{"d_shared_expert": 0, "activation": "swiglu", "router_score": "softmax", "norm": "layernorm", "train_tokens": 727000000, "dataset": "wikipedia_en"}
Below are experts of layer 3 (counted from 0) of a mixture-of-experts language model. Rows are named router (the router's row for the expert), gate (a neuron's input weights, with its number), up (a neuron's input weights, with its number), down (a neuron's output weights, with its number) and show model dimensions 0-159. Each number is 200 + 20 x the weight over its row's rms, rounded and kept within 0 to 999.
Before each expert's rows: "comes before" lists some tokens at least twice as common just after its tokens as in all text; "comes after" lists some tokens at least twice as common just before its tokens as in all text. This comes from a sample of Wikipedia text that the model never trained on. Tokens count by the router's weight.

# expert 14
comes before: "-", "=", "|", "  ", "\n", " •"
comes after: "\n", "-", "=", "  ", "\n\n", "|"
router,198,184,208,193,193,224,172,199,153,213,220,181,210,156,174,197,197,198,190,204,196,204,195,211,253,207,201,178,183,196,172,173,230,217,162,218,197,202,220,192,197,188,229,218,208,221,231,219,205,193,202,220,198,203,204,204,185,201,207,202,220,162,186,177,189,168,216,231,233,206,201,206,227,205,200,175,157,223,215,194,202,198,222,202,210,184,198,216,206,204,211,202,189,189,242,142,191,214,179,213,184,203,178,223,206,224,220,254,211,211,192,244,200,204,182,177,178,165,190,191,207,202,187,186,205,203,205,198,218,209,190,203,157,166,235,192,200,205,195,178,226,248,169,184,195,192,196,227,167,215,207,195,199,191,186,159,204,172,201,176
gate2,219,181,169,188,194,219,228,232,219,208,200,189,217,224,194,250,187,242,215,229,184,164,190,232,215,181,222,223,177,170,210,182,193,228,200,192,236,176,205,183,177,212,201,192,193,210,198,205,191,224,206,193,221,176,189,206,219,194,179,217,200,233,179,186,196,200,178,186,216,177,220,192,172,187,189,199,169,209,218,144,187,208,199,220,213,213,161,183,239,196,194,218,229,204,223,162,202,184,190,203,175,165,217,198,207,232,173,202,212,186,209,178,154,165,227,206,212,188,220,182,170,180,181,195,175,193,200,206,197,181,192,198,183,225,223,234,212,221,199,222,213,183,211,202,223,220,234,197,199,198,221,183,205,226,166,201,182,193,179,211
up2,186,202,206,197,234,180,167,193,208,171,196,177,170,165,209,180,192,186,176,183,195,231,190,199,220,231,198,190,213,210,193,197,232,211,218,244,212,186,197,212,217,157,211,209,214,201,202,205,204,180,178,227,175,206,219,181,166,221,203,178,216,208,210,223,212,188,204,172,183,211,201,219,184,200,191,193,210,173,150,220,200,194,220,195,197,198,238,225,164,184,196,183,150,210,181,241,171,190,198,186,216,199,199,174,181,190,214,230,182,223,190,188,236,205,180,247,185,230,191,211,219,212,220,209,221,207,219,190,220,202,212,204,213,185,188,158,188,195,209,184,190,242,166,223,160,216,200,200,185,204,191,209,247,179,198,191,220,221,212,174
down2,216,175,193,201,226,194,198,191,199,191,203,222,188,210,185,179,199,220,231,237,170,195,228,201,178,187,230,215,174,167,187,201,209,208,194,205,206,181,204,177,212,190,210,206,228,190,214,216,176,180,193,204,190,162,159,208,213,203,175,196,219,234,188,220,177,207,213,157,201,165,188,196,165,209,146,216,173,192,232,171,202,202,217,186,247,178,187,199,211,227,230,201,171,205,203,190,185,207,198,175,209,209,243,191,186,236,181,209,198,187,191,210,189,166,219,238,206,189,198,164,209,239,210,210,170,205,181,234,231,193,182,217,199,207,210,208,183,208,185,186,191,200,262,235,187,219,211,191,170,200,207,194,209,192,192,222,205,192,203,231
gate3,197,185,219,192,221,209,179,200,219,204,222,198,228,150,214,182,195,217,235,200,180,209,184,241,185,203,187,163,192,200,208,231,198,162,217,208,218,213,216,180,208,197,207,209,195,234,191,216,189,220,165,241,165,217,194,185,173,180,181,190,179,181,177,202,179,177,228,187,185,194,178,226,260,197,201,194,207,213,207,201,213,179,208,190,165,239,214,189,175,199,176,188,224,183,215,171,185,197,179,235,210,225,171,223,202,193,197,208,211,214,201,191,187,199,181,172,210,207,222,192,209,253,229,171,208,215,189,172,193,180,215,214,215,202,215,207,188,195,195,243,239,174,209,226,248,202,191,227,178,211,176,193,196,224,197,209,193,192,196,187
up3,214,228,166,198,188,222,242,204,169,154,194,182,233,223,180,224,213,201,218,197,194,212,197,157,198,204,195,214,179,193,212,196,191,230,220,183,174,216,158,225,192,173,219,177,188,164,191,168,211,206,194,195,230,200,198,214,202,210,222,220,249,237,189,188,228,171,188,229,199,231,193,187,200,202,215,204,206,196,161,193,204,203,198,244,209,176,172,186,207,194,210,227,182,192,211,212,216,222,205,190,183,190,209,195,191,179,211,172,198,209,197,216,216,246,187,230,194,197,177,216,199,164,214,203,210,203,192,224,197,172,224,186,227,188,217,221,204,214,197,155,176,203,193,171,195,189,157,190,205,179,220,205,211,213,203,159,236,222,188,214
down3,206,198,209,174,196,156,209,227,218,193,207,192,239,163,178,188,159,227,240,211,184,233,186,200,203,199,202,155,193,211,197,228,187,207,177,192,191,200,187,200,178,199,223,201,149,200,192,189,168,188,183,216,176,171,237,214,178,202,201,219,205,154,203,211,207,209,195,203,176,212,200,227,239,209,204,197,226,179,197,208,202,195,215,212,169,230,213,223,185,194,184,205,216,158,222,183,225,199,235,209,196,191,197,216,176,172,173,186,171,235,206,181,182,221,186,200,188,183,212,180,187,240,237,210,194,212,181,189,197,186,195,196,216,202,228,202,175,228,147,233,220,194,216,230,208,211,211,201,212,224,183,180,204,205,224,219,210,181,202,209

# expert 9
comes before: " |", ":", " /", " (", ";", " ="
comes after: " |", "-", "|", ";", ":", " •"
router,190,180,206,202,203,207,186,215,186,199,198,185,205,178,210,196,236,197,211,222,196,226,229,210,229,206,181,212,215,209,199,182,237,186,217,179,193,186,210,201,169,190,198,207,204,187,247,186,194,188,213,172,210,227,184,192,193,238,199,206,233,178,223,175,186,176,211,220,255,191,198,178,213,184,186,169,169,195,206,221,191,209,192,205,201,230,177,213,217,185,158,210,211,196,188,150,201,230,199,211,187,196,210,187,222,207,231,211,209,201,180,212,208,209,207,152,205,179,226,209,179,210,169,185,216,216,202,210,204,210,206,216,141,178,256,196,235,172,208,210,224,201,167,186,194,213,228,223,163,228,190,181,190,189,190,172,220,220,187,229
gate4,214,186,179,246,180,197,169,205,237,201,198,200,182,171,186,237,224,199,217,180,191,170,201,214,201,173,155,207,219,210,220,199,160,149,205,193,199,177,164,223,196,192,217,184,171,175,248,222,212,199,201,179,207,229,185,196,207,208,166,194,198,190,207,201,228,185,210,195,178,188,193,206,157,210,171,197,202,217,182,205,208,215,236,184,199,185,199,198,190,184,206,177,234,187,188,200,183,191,174,208,195,241,216,167,207,204,219,230,193,213,211,183,186,215,224,182,200,192,218,211,224,212,148,234,235,227,203,224,185,208,231,182,167,217,173,189,211,218,209,220,214,207,196,218,213,219,201,181,164,204,204,209,218,220,202,197,227,228,213,197
up4,201,191,207,195,194,218,204,224,167,201,208,206,224,218,185,178,196,164,206,239,197,198,186,189,207,237,191,214,197,204,203,227,221,245,204,212,174,208,209,205,210,235,179,193,232,227,167,168,186,216,180,184,193,193,212,159,170,181,220,165,234,189,222,208,201,180,211,211,192,196,183,189,249,155,198,164,214,149,209,176,182,201,208,203,196,193,190,223,171,182,202,210,217,223,211,219,193,199,238,175,197,192,196,210,219,179,220,215,201,195,191,210,231,244,174,176,195,186,181,173,184,212,218,209,222,191,216,196,196,197,182,182,210,204,237,221,239,205,166,192,201,180,188,210,198,199,205,222,229,204,169,160,182,207,215,239,198,180,205,184
down4,193,200,198,192,193,210,233,189,156,186,189,193,209,191,223,203,219,170,222,186,198,207,205,189,202,200,211,175,211,220,199,214,208,169,195,246,189,248,218,173,197,209,190,218,207,208,203,215,201,280,163,189,219,187,221,211,156,227,236,188,187,207,185,215,206,192,192,222,203,234,196,237,201,199,185,186,229,199,176,217,177,216,178,205,176,192,202,217,205,183,177,235,186,183,182,203,192,197,241,161,209,194,215,204,219,173,194,188,214,201,193,219,215,209,189,186,218,186,189,189,196,212,171,189,203,207,210,234,169,190,221,168,213,195,197,175,225,199,195,206,205,200,219,182,189,171,177,193,226,171,170,244,173,200,217,205,197,207,195,146
gate5,200,186,216,182,206,156,216,221,230,184,194,192,234,174,204,223,221,185,227,214,209,199,165,217,178,196,190,194,179,194,182,177,215,200,178,185,201,184,190,194,186,191,217,225,214,152,239,214,226,229,203,179,193,225,202,223,226,169,163,209,196,196,239,181,225,197,222,208,208,228,200,170,197,167,215,212,191,209,230,207,214,220,200,199,182,176,200,186,212,190,202,181,201,192,212,171,192,228,183,195,209,190,195,206,186,190,226,216,182,169,169,210,204,170,227,186,183,257,224,218,181,247,173,206,200,181,197,219,173,183,176,183,185,229,230,222,216,200,210,214,196,214,212,210,167,212,176,200,191,207,197,210,199,154,191,198,193,249,207,179
up5,189,207,202,192,209,209,166,191,217,222,169,218,187,192,186,187,196,196,184,177,217,205,191,175,187,193,179,183,227,218,197,177,263,200,176,145,160,172,172,197,190,218,232,179,208,175,169,204,192,171,210,215,187,226,214,209,217,214,211,205,218,220,235,201,230,192,200,197,191,202,194,208,199,217,203,213,198,187,173,189,236,217,244,194,217,176,202,221,238,197,181,211,185,196,194,195,178,231,179,214,168,198,224,183,241,228,185,199,215,201,177,213,217,186,185,218,185,218,221,205,212,218,156,190,165,180,163,210,208,202,171,193,201,204,210,195,215,215,224,205,219,218,191,229,211,217,210,177,193,173,146,205,200,193,212,190,220,170,232,211
down5,228,219,185,210,194,182,180,220,188,205,167,196,196,222,200,205,186,205,192,170,207,189,201,167,185,167,164,201,212,203,198,169,189,244,189,176,153,187,219,183,188,203,192,186,191,213,183,191,200,218,220,198,175,180,192,214,219,217,234,160,207,237,222,224,214,198,168,207,192,202,173,237,243,191,206,222,185,177,175,191,185,213,203,220,195,214,188,237,196,218,198,180,191,167,168,200,224,197,197,213,231,209,185,173,217,228,197,177,214,213,155,218,168,192,199,195,155,189,227,212,179,204,228,217,211,200,229,222,212,202,189,231,169,207,189,208,190,169,207,189,217,203,221,186,202,227,222,228,222,210,200,212,199,196,215,226,215,157,188,239

# expert 5
comes before: "|", "\n", "  ", " 1", " 0", " —"
comes after: " |", ")", "|", " —", "\n ", "0"
router,195,201,195,195,211,215,205,192,170,215,197,177,220,191,170,189,226,179,187,203,210,222,199,207,232,189,199,180,216,207,197,158,209,184,185,197,215,178,185,203,191,184,207,215,217,225,256,176,177,218,203,201,216,213,187,234,198,220,209,207,251,167,218,170,181,199,210,225,231,181,214,202,208,224,216,176,173,178,211,221,211,213,196,195,191,205,210,203,170,213,210,229,157,221,218,166,203,200,191,221,177,198,198,224,187,213,220,227,234,253,187,253,188,203,189,218,204,175,219,203,197,227,197,199,202,203,206,165,211,216,175,194,161,181,215,187,204,200,185,218,221,225,138,197,192,204,193,228,166,230,210,189,209,215,191,169,224,195,198,185
gate2,242,173,239,171,212,198,213,189,183,253,255,200,164,218,240,214,185,216,185,226,190,231,209,196,209,228,206,217,185,203,222,196,210,208,153,199,199,200,198,216,196,206,158,180,192,228,214,153,167,192,213,220,219,182,186,216,189,220,211,216,194,196,185,178,207,206,181,204,192,194,180,180,196,204,186,177,209,232,204,221,173,200,198,227,246,209,224,202,190,221,191,220,186,196,193,221,214,207,193,202,193,184,176,177,198,185,149,201,219,199,186,198,245,188,208,181,172,173,217,185,167,215,222,199,169,223,188,180,218,204,202,206,188,194,214,207,216,181,198,190,198,198,188,158,215,209,208,188,169,174,201,179,165,180,214,228,185,211,216,200
up2,192,217,180,200,210,239,185,184,239,211,231,211,201,185,203,230,221,178,203,188,171,208,213,202,194,198,191,147,201,151,210,217,180,216,235,206,189,181,193,216,195,197,186,213,208,213,238,179,239,215,188,173,194,169,214,190,200,203,226,190,202,185,188,221,234,178,173,191,189,188,183,187,178,193,193,189,210,216,179,221,193,195,202,210,173,210,231,207,187,166,183,191,237,170,202,224,179,181,218,171,205,215,200,209,226,245,250,227,186,218,224,210,193,219,170,195,230,198,202,223,199,198,184,201,189,204,180,157,204,209,198,203,155,158,209,245,193,217,225,212,209,201,207,203,199,198,205,196,191,205,181,222,189,198,184,210,191,177,145,202
down2,198,183,196,205,200,215,200,210,196,182,195,222,189,192,195,175,195,221,188,181,213,208,211,238,205,211,183,206,188,255,178,180,167,211,214,205,242,198,181,218,163,211,209,222,184,203,215,253,195,174,211,214,155,202,187,198,209,177,215,241,239,176,202,200,199,214,194,194,210,168,175,183,212,198,216,239,211,203,213,170,233,188,182,211,169,186,188,204,172,199,189,199,165,162,188,193,171,203,183,202,198,183,188,218,214,179,163,242,140,233,200,208,168,216,203,187,199,190,187,230,221,199,187,222,185,194,198,189,205,192,231,206,171,223,189,191,198,209,163,229,192,192,241,225,215,201,202,196,222,197,199,218,223,221,224,189,199,192,217,188
gate3,190,193,203,169,225,218,164,187,232,216,194,181,226,205,184,180,181,265,202,186,184,189,226,203,210,197,225,209,225,179,203,188,189,178,199,159,206,202,167,188,201,218,233,188,178,213,229,203,140,188,194,245,210,201,213,228,217,182,193,209,206,180,153,189,223,176,253,198,200,191,183,220,185,208,210,153,197,196,193,208,199,216,217,212,187,181,200,205,214,208,213,210,188,207,196,195,182,212,205,211,191,164,232,200,211,205,186,182,209,192,198,241,195,195,195,220,195,195,207,191,199,245,181,239,187,220,201,174,182,226,203,207,194,203,199,167,195,188,215,213,210,199,176,173,186,208,206,218,227,208,186,180,181,193,198,139,197,225,195,231
up3,189,181,198,183,213,190,187,201,205,185,200,171,207,217,200,162,200,228,204,206,205,200,239,193,185,221,170,210,183,182,178,229,200,181,178,189,217,230,183,193,189,190,239,177,200,184,226,199,172,195,197,234,192,189,211,206,190,172,176,207,204,160,188,194,206,221,194,214,220,189,224,226,199,237,219,228,170,194,208,199,195,218,196,215,222,194,185,222,203,187,205,185,173,147,175,212,204,238,203,212,211,178,199,208,132,182,209,193,210,173,171,204,204,192,233,208,183,203,225,166,165,216,191,219,184,212,202,195,196,214,218,215,183,217,240,196,237,164,239,227,215,211,201,140,179,206,193,233,208,203,192,209,209,205,212,176,206,221,200,209
down3,194,199,201,201,232,230,209,208,233,207,210,227,205,195,218,192,222,163,244,191,218,177,225,217,203,164,177,252,171,201,228,214,244,193,180,200,177,231,198,197,225,182,154,171,205,238,190,178,240,243,187,184,188,189,201,192,168,195,164,190,212,243,199,186,188,183,185,215,184,204,226,192,198,199,183,214,232,220,197,195,171,207,201,190,196,207,244,209,209,198,170,182,190,202,211,207,203,189,198,193,180,197,219,201,179,183,171,190,211,188,240,183,176,204,172,237,198,176,219,205,183,168,202,212,217,173,191,209,212,191,167,205,163,216,185,191,217,196,180,204,188,194,214,182,203,170,200,199,206,230,218,202,204,219,202,184,231,193,202,176

# expert 1
comes before: " a", " the", " to", " been", " was", " an"
comes after: ",", " was", " he", " to", " He", " and"
router,214,176,182,193,163,226,205,223,174,196,195,169,198,162,183,177,209,192,187,205,219,239,216,201,228,178,181,189,207,209,193,198,192,225,195,201,174,155,205,185,188,168,212,207,199,249,221,181,202,188,222,195,211,211,181,211,194,204,217,213,230,158,200,159,204,184,199,206,206,246,184,197,213,203,214,190,159,187,207,215,186,194,211,157,214,207,190,216,203,201,168,202,189,196,194,184,206,229,195,224,188,233,176,229,182,217,253,232,238,236,199,206,190,213,192,195,196,184,201,197,184,211,208,221,204,224,233,172,211,227,189,197,195,209,203,199,204,203,207,214,202,224,152,188,181,203,193,228,160,229,213,191,218,213,164,174,179,233,204,178
gate4,194,161,195,181,193,232,237,176,192,215,183,203,195,190,233,199,206,218,211,178,194,195,209,220,222,191,238,180,183,196,180,200,208,205,179,186,203,220,171,190,192,227,178,197,172,179,191,206,207,208,213,226,197,191,196,230,184,222,217,186,228,167,205,180,176,203,172,232,184,181,205,193,229,179,179,189,237,196,197,197,208,195,200,177,203,199,194,203,209,176,191,167,220,163,173,169,238,232,186,208,176,209,219,213,202,241,172,218,217,195,186,176,191,234,190,230,210,206,211,204,203,198,184,160,176,253,221,182,168,171,183,195,226,212,199,232,181,188,177,249,217,190,203,210,185,220,207,179,176,198,191,183,187,235,206,216,199,204,201,246
up4,226,206,241,179,221,186,217,194,186,203,184,203,193,200,192,229,202,184,201,189,221,202,193,197,196,173,230,218,193,227,228,193,201,166,174,225,228,203,184,168,202,233,163,203,213,217,195,227,210,193,180,155,237,227,171,199,187,207,194,208,203,197,193,234,188,193,212,215,186,241,210,172,218,209,204,217,182,206,206,193,182,170,178,208,199,193,212,188,182,199,219,197,172,220,171,174,236,187,220,197,165,203,162,203,225,193,192,200,199,175,211,182,174,213,231,195,191,213,187,178,172,202,178,188,198,196,271,236,197,193,202,192,186,190,203,187,209,173,185,226,198,206,184,246,212,248,204,191,184,217,173,205,234,193,177,202,186,201,197,161
down4,200,209,199,247,168,184,191,198,227,199,218,185,224,232,215,189,225,168,227,211,219,218,224,192,204,219,189,172,225,172,209,205,219,211,207,225,171,218,186,192,190,217,223,164,188,160,203,176,193,176,213,167,172,208,261,242,216,194,174,204,172,202,186,171,214,179,201,181,180,166,166,188,177,199,217,179,242,211,174,195,203,195,211,228,200,189,188,212,216,224,214,216,236,233,208,189,192,206,164,185,194,218,181,202,218,211,167,220,244,206,188,182,225,204,198,213,193,157,161,207,217,202,200,224,210,212,219,219,207,182,169,210,189,192,189,187,190,197,182,183,209,183,182,203,208,198,203,185,206,215,218,217,197,170,212,175,196,208,200,226
gate5,150,209,192,197,196,219,209,203,179,195,187,219,203,175,226,187,218,219,165,210,212,192,166,216,209,177,220,182,169,198,166,201,203,201,188,202,220,204,205,154,189,214,196,176,186,247,211,196,210,175,190,168,203,218,206,191,209,258,204,213,238,184,214,194,197,198,224,180,214,189,202,199,186,237,207,222,242,176,210,160,186,204,215,180,169,176,210,199,227,205,179,176,208,238,186,194,210,229,185,194,206,197,180,197,228,219,218,205,182,210,211,200,228,165,207,209,179,193,191,191,239,231,178,210,184,232,220,191,223,183,157,205,214,207,226,187,198,215,182,201,224,198,215,206,171,240,192,173,183,179,179,204,224,213,238,182,187,181,199,201
up5,162,220,202,170,210,199,188,185,203,190,194,212,153,185,218,191,204,187,177,176,200,204,191,192,215,167,226,183,197,209,168,219,215,178,208,221,192,193,199,177,216,197,208,204,214,257,224,202,173,192,158,160,251,221,196,201,166,251,228,196,207,193,197,169,183,200,207,185,172,198,179,197,193,209,210,220,253,217,223,202,182,203,218,201,207,181,194,208,203,211,212,187,171,252,191,191,196,196,197,192,192,207,194,208,198,165,190,196,195,200,201,201,197,202,213,162,195,189,225,157,198,218,220,247,178,217,222,170,230,189,194,212,195,217,212,191,199,233,194,220,183,192,228,215,186,197,206,217,191,184,196,217,248,227,216,185,170,202,177,210
down5,223,178,194,208,218,197,220,200,178,219,210,213,176,222,188,204,218,170,204,214,175,182,209,185,197,209,177,209,211,158,203,192,238,217,225,232,181,222,194,223,188,184,195,201,172,191,204,214,196,193,200,189,198,203,168,206,238,190,167,181,177,187,170,228,204,189,172,153,188,205,161,225,214,179,200,175,173,208,203,212,163,231,214,197,244,224,190,184,195,180,198,183,212,210,211,226,201,207,235,187,205,230,171,220,206,199,200,161,216,192,232,167,190,220,223,196,211,234,188,232,191,213,192,230,187,186,231,202,205,208,204,184,138,236,187,232,184,164,206,201,186,199,224,197,199,184,197,185,191,205,180,217,180,192,191,219,233,205,226,208

# expert 12
comes before: "-", "|", "u", " -", "i", "a"
comes after: " |", ")", "|", "ara", " Mah", " Cha"
router,210,179,205,188,161,205,208,199,169,211,200,224,207,209,186,212,204,194,187,167,197,188,222,228,223,194,189,216,194,211,204,211,248,243,223,200,207,197,194,202,175,208,203,194,205,218,191,185,176,194,207,200,199,239,190,222,200,176,232,230,232,218,200,172,189,207,216,196,217,188,183,190,228,209,193,202,180,169,213,194,203,196,201,240,201,183,167,215,200,204,158,207,177,193,237,183,193,206,191,206,183,174,195,196,177,207,185,236,179,185,207,257,207,213,189,246,218,176,232,207,206,196,177,208,212,205,217,192,223,219,188,208,175,201,222,196,230,196,184,184,173,260,158,192,206,189,177,210,150,196,186,175,173,194,182,235,175,183,221,178
gate5,209,223,200,213,213,226,180,193,220,207,212,198,205,232,153,207,238,249,209,206,187,198,206,183,200,209,200,224,177,225,201,209,171,180,198,198,173,188,170,221,171,192,190,169,208,195,245,189,201,190,196,212,167,219,213,190,205,204,217,212,217,202,193,211,215,238,204,170,186,207,199,201,211,233,200,195,180,211,203,192,201,201,221,211,175,186,210,204,225,209,184,198,213,217,199,205,209,213,168,207,159,191,162,209,195,198,192,158,213,227,219,185,201,214,218,196,200,212,206,206,126,212,188,162,187,217,181,174,203,211,210,170,184,203,185,203,205,264,186,198,207,216,191,226,216,226,169,181,209,239,191,161,194,186,206,195,214,211,154,171
up5,174,213,197,204,204,204,208,217,226,172,227,167,184,192,161,225,193,204,169,189,180,196,208,167,198,236,178,185,197,173,217,186,175,213,200,211,195,185,199,199,203,238,209,169,145,191,165,175,201,200,183,210,204,201,201,178,201,224,184,204,213,162,208,173,160,192,204,198,204,196,179,269,231,199,189,212,222,210,210,195,198,229,187,196,218,203,226,202,172,192,221,180,227,199,232,216,213,210,224,172,206,210,215,192,187,170,226,238,209,230,188,234,205,163,198,185,196,226,233,190,244,193,238,226,204,199,188,197,199,186,204,178,214,190,226,173,177,202,202,222,208,205,212,193,202,203,192,205,197,202,186,219,184,180,184,197,208,184,251,197
down5,207,172,196,198,225,186,214,179,187,206,231,169,156,212,187,186,191,165,180,192,214,179,206,228,181,170,192,193,183,219,214,188,166,218,187,221,192,185,217,194,227,176,176,192,234,184,171,190,200,222,222,206,186,215,207,197,212,208,180,221,198,209,182,188,205,229,181,177,177,193,188,193,236,231,227,175,179,222,207,230,228,199,232,217,196,185,173,208,194,197,231,212,210,215,208,204,199,179,182,246,176,188,164,188,237,181,209,226,223,207,204,196,179,219,179,206,211,246,176,211,192,227,209,169,181,242,203,171,182,211,226,163,217,183,181,209,218,198,200,175,211,174,228,199,227,173,214,215,210,174,196,223,170,221,213,201,208,199,186,224
gate6,166,198,195,222,204,165,185,187,221,162,218,198,201,220,198,190,208,218,235,203,224,202,186,169,219,218,235,191,194,246,170,212,204,222,218,211,182,219,222,169,171,210,188,190,227,208,192,212,196,220,170,181,181,183,172,203,191,175,208,225,203,193,220,190,194,183,196,208,188,184,214,213,197,200,187,208,165,200,198,219,209,219,207,199,206,207,223,189,172,189,203,209,195,173,181,183,220,192,215,188,154,213,232,198,226,188,195,222,159,224,189,223,198,193,191,223,190,178,199,152,214,173,231,240,204,211,232,202,241,198,207,198,185,215,198,190,176,230,208,195,197,190,203,206,159,184,171,197,197,159,229,203,240,178,174,237,208,244,218,195
up6,207,157,206,223,187,239,198,162,204,227,206,208,193,215,181,181,238,238,197,185,217,227,187,204,157,198,215,197,188,256,180,231,191,226,197,200,194,204,191,213,163,226,215,197,226,196,202,209,220,213,147,190,219,160,203,191,207,203,189,240,173,185,157,210,185,182,213,210,171,184,161,191,211,188,191,196,202,219,210,190,204,203,186,202,187,214,192,217,180,175,181,192,179,219,192,194,236,185,176,181,194,175,211,205,219,217,228,194,175,228,229,215,225,177,217,196,223,156,235,198,195,217,187,177,189,210,208,198,177,194,210,195,201,224,204,202,191,218,185,230,185,203,193,199,190,157,190,228,203,204,194,190,232,208,199,216,203,245,183,209
down6,173,236,203,232,173,183,226,170,202,207,198,216,198,177,215,197,217,182,212,189,206,174,185,200,220,173,199,209,191,181,213,188,201,199,208,190,177,199,192,198,214,247,195,207,202,182,167,202,169,199,163,208,169,151,191,218,171,217,199,171,213,187,166,207,237,195,184,203,189,200,193,175,201,184,232,197,224,196,185,180,205,226,234,221,218,214,199,193,232,173,210,169,220,209,164,225,192,191,209,205,208,195,217,218,164,228,173,222,187,184,217,228,228,236,197,217,234,257,203,211,194,214,203,160,219,214,198,206,191,205,185,229,201,183,200,216,199,221,153,173,215,177,230,189,201,192,161,199,195,204,199,210,222,208,216,191,230,198,176,200